{
  "d_expert": 112,
  "moe_layers": [0, 1, 2, 3, 4, 5, 6, 7, 8, 9],
  "routed_scale": 1.0,
  "norm": "rmsnorm",
  "optimizer": "soap_variant",
  "batch_tokens": [32768, 65536]
}
Below are experts of layer 7 (counted from 0) of a mixture-of-experts language model. Rows are named router (the router's row for the expert) and show model dimensions 64-127. Each number is 128 + 24 x the weight over its row's rms, rounded and kept within 0 to 255. Numbers have three digits each.
After each expert's rows: a language model's description of what the expert responds to. This comes from a sample of Wikipedia text that the model never trained on.

# expert 38
router:162080136125100149129106117135112125159177107176122142108171111125158140150162112180137179186129142126161087151139142147107149158152138101146120139137143150130154137162084170138146163092101122
What it handles: Sports results table rows

# expert 13
router:147096116102125128142108110143083123137142122109152104114141085138121156099120173153134144131148157149155122147092114177098133121147156095138101142129145158166148128173103139133089169124136117
What it handles: LaTeX math markup

# expert 47
router:174117108147123159141090064144092120141145111156147131151164101121111154109159149141130126134100150155140099114118103152119127146133176110145112139132129135164171124155116122113143137123137095
What it handles: Latinate word middles

# expert 17
router:125084122134110129129114120158128133125164151103149128120138135106085163129140123147138154139083116118144103141164101134126115129154142119129082135115142126170120143151126146169130174122133122
What it handles: Table column starts

# expert 7
router:144138099140112146142129137124110123118138141128117109105150142109125161101156161139153134131110130126124090153132102140132149137153137131157101153131136129153137170110111131155105178095116102
What it handles: Numbers and counts

# expert 33
router:145124135132138135165095146157103112127145152134144116108152109067125130127162134126138139148084127114129127164129145128091118146137128083151112140110131120160167177137137150179078185109109099
What it handles: Years and periods

# expert 5
router:161150142145110150153122111152086126166140126159124108146141117135142166120152137149110120156115137131145129124181127164118128163124173125133089133124129117145161158117092144114153157103111115
What it handles: Un-/pro- prefixes

# expert 28
router:132079135130124133159131115146106098116159117136147139090158121146078139131161109145127129123067147127147100117173105149087129140172153103129097111120124161160176122135117156136149151110128104
What it handles: Periods and sentence ends

# expert 20
router:137140144109102138123108114154118107164171135132113082098117096098120159127170128149142166149118129135158117132131128152102112118145143123156111130092128123149150181125091159144115159140087080
What it handles: Sports league names

# expert 23
router:144121104144105140161114098136070123155136136153155104129152126155099155128157154138141147131099137122174123147152144173122151154146181101165085146120112123134154137117113136165096179095120109
What it handles: Section heading breaks

# expert 45
router:137127128154147132155097123172123112139135170139139105132174123110113157113143146124143133119069142120129117140118103152120131143151129097164091122079116116179169191148112167133138188124111091
What it handles: Dates in tables

# expert 22
router:117070129173075167123106121151108088129163117139147102088131113094130138103146126137131118131094120100132103150138097138126129147163144120113094130126128120121132168157111127118078144098147094
What it handles: Biography family and succession

# expert 2
router:138109154131112171156114099160113121136124133165114139097178115097114119090129147143149134138111145112168106166159105142116136164178118106146122157120133164146146131147099132126123144101113124
What it handles: Determiners and possessive markers

# expert 37
router:138134104178098145168091125126086114130168136127109122123122108119083121149144157135138141164093148104167131139124126137098136144129170140168106115118154144169171123123054140171134162112105095
What it handles: Mid-word consonant stems

# expert 21
router:143109159161090150127094076140121106127147128164161106133140099123111157113141146137128132145113118110141104151132133153076120133128168115125121134128170130144142136165092123131123158107096122
What it handles: Taxonomic word pieces

# expert 27
router:140110144139126136134107108138142109124166162144142097126154091099115148128132158135137126136094131134158122157159126147103142143142143088144100133109124137161139144152145173141119181117134091
What it handles: Year digits

# expert 25
router:139132117148090131132106075149123084158145126122140147084130137129106149143138157154118164137144154138179107158144112161106122122123138108160124153111139108118164125133104148132105117143104099
What it handles: Non-Latin bytes, platforms

# expert 46
router:117120116146087152125117127162120127148151121150094121114142115140102178097122137139096138150094161115167102152148097145100147134167150131145096166113136104158130125135111120149102121111100129
What it handles: Biography career verbs

# expert 11
router:144093149141129181138100118150127121154147119149153127124134111128073149137150161154156163136094159119156119168138118165081167137113171097152115141085134138153141130147131135122087111067131068
What it handles: Infobox line breaks

# expert 36
router:154090122130122163142108092163109121155172147120151107123123099072113140150139157139173137150121131125152101172143121145087157156143165127138107110086148108186133140150117148151112144095121097
What it handles: Surname and place endings

# expert 18
router:166113137148110151097117094137125111154152134155112094123175109125105169105165147146139149176128131084135087141154110133085129160176143113130090169125121152128134113169088146153097167130129119
What it handles: Species description phrasing

# expert 4
router:137119137115112129155093123133080100139134104124122127096122103079112125123147147141127139155095150119132130151148142156098131167122166102149099134106146109150146140132129145155115129115124115
What it handles: Common noun endings

# expert 14
router:127126138129097165140105123166139129164132157150141125127141094107115091137140173128124112155110131120189115134125131138092158156158166109155110129117138141107133124141085149173131117124114102
What it handles: South Asian and Middle Eastern names

# expert 15
router:185146108122108119140084137140084101118142140139147119124183145104110129106153153126141122137080140122156117141105116128099137158165185112152113137127140138145152128137082136160115137121102125
What it handles: Early word fragments

# expert 32
router:172117106111117147172130117175099111126170167140157107149135135151122173102121130156157153129091149143160116146172145162087137138140162109162101129122139142139166167115106091168089147104108106
What it handles: Letter F starts

# expert 8
router:151085159152100149129125139159128143154119171126127127118154114106101148114144156129130107129108145131170140135134134133128115162136168089132099127144131142136164131124090120176125136100133119
What it handles: South Asian name pieces

# expert 1
router:125104158100137132122122111143124113105182144115161104088152134081088147109127134143160132137101141130128092158164119159110125158163119082108098138124166147185126129136063143134132175086119114
What it handles: Stat table cells

# expert 9
router:168090155160102143141107155146127117138132125119118125084120132103115165112113131173147133149093170124139101158142102155129151138144162097118083136106142106137136141146130126168108120119130118
What it handles: Name-preceding words

# expert 10
router:147115156145109127107108119178116127141159107149122122130152113130115152121124178143091124138095163127172112137136118156081108146170148097147105156124173113133149128107111125136096145113134121
What it handles: Verb and prefix onsets

# expert 24
router:154123139143127105156115102124096097159147178128099119132125126125103165135145147155115145130114126105150102196124147167119133147138162074111118162138147111146114131129111146120114151143138128
What it handles: Musical instrument credits

# expert 29
router:149134124138122124140125127159104148148164113130094110094150111130110173145127140134137135159066165083147118149126126154114115146152173093148106144111170100136183121131112140156110132119119113
What it handles: Main verbs

# expert 39
router:146110121131113132159115095137090131142140127183149123087140133112102129109117165139135142109107138120128116156179081136111146125162125138165091156120167085116155159111119184138099148136115113
What it handles: Broadcast and release prepositions

# expert 0
router:131118138174105149124112110194085134122162155142118094120149119119118166134152154174131150131130147125155099135130124162130135136134160128128076136115127155152141168120099125136131194108130117
What it handles: Name-initial capitals

# expert 35
router:136071158114123132144129078116113127141168116158157110084153116099129128124120145134107123158135157146162145124150109148125156135135144133108092123120179107159165138148076136111120154097113109
What it handles: Capital-letter codes

# expert 16
router:134124142131134128158101129134127133147161154119141140102145108118117170115137151136121146128125133102130124152124106152121141144129143110154114149103152140161171150149117121136116196085108090
What it handles: Digits in numbers

# expert 31
router:147134135136095111133112124121101119122140130117146103095120129073125128128145172135152170161082130111123126169140137149108127173142165119125107137122160122152124114107101159174122121101134097
What it handles: Subject nouns

# expert 44
router:159116161184070137155096149149127118155148143122105106105140140103129166116114144183132143124114156143162094134138118170140131153137180074120097148096116130113138129131083109153114161124155122
What it handles: Foreign names in rosters

# expert 43
router:148122140131104142153126138155083113139156128121142123105129108099120151115149154129133125157087138151144101177138102166107153130142131098124080117090138117136148139122117138169092126109113101
What it handles: Sentence subjects

# expert 40
router:102109122124092160140130125158100124172155118124151089060118084069131152119109166139125138161108167132158128136142132142149142120122167105116102118139127109133139174162076153166101160088114090
What it handles: Election results tables

# expert 42
router:121089152100110156115098089138118140167184119170129094067159127111151121131153133150141151141126159127157120132140127135095133162152168103161102157121175120148170134151122144114127133105129099
What it handles: Infobox field labels

# expert 34
router:132133099133121142172089096126084085155186130157119116139144124106120131131131133150157175133133107130141136173138129162098127138140146122172099119099171122132123115099100129134137142105109129
What it handles: Capitalized place-name onsets

# expert 19
router:135094154144131142121099093145123135123170085125151118101138102150091124117159140156131139146059132117170093172134088140099147153146163090145133140097155138151132122186115128133130114084129138
What it handles: Table row breaks

# expert 41
router:149104097149116150142124088143087115131149156119107137116120150119112147138171121180141173150114140147166101134135127138102137133122134147158092159102147146157159123140072118169141168135114121
What it handles: Word-initial consonant

# expert 3
router:152097136125138142147106124123108117145155124128168105109171104068144120108157171154117151148119131103137092149129111148108129148169121079140124149132163135117138136141090146170112127092099120
What it handles: Adjectives after articles

# expert 12
router:137117156111098161126088112145111114127149160157121142112141143097104164124142127120145134117141161108126115153129133149107113163154151129169103140102152154176145142124099161167120190102085093
What it handles: Table separators, openers

# expert 30
router:143080115106104163131101093153118081129141159143140129122179117085097128092129126141154150158098151103143123156130084159103155161169143103130110146093161140131154131139127143147119118113132134
What it handles: Institution and department names

# expert 6
router:130153128093105185163092125158123121143164139134112151098141092078151107126149152133156128133140152109187108145134157155095140167137168132121125130097133160147140117148079153160107131114099091
What it handles: Accented non-English word pieces

# expert 26
router:113099154157135139155124091123082128128130119155125113069143137117105142140143166129117167135096109122162143144087098158104138152133153100145108147084139143172114157128109127144092160118107133
What it handles: Military units and ordinals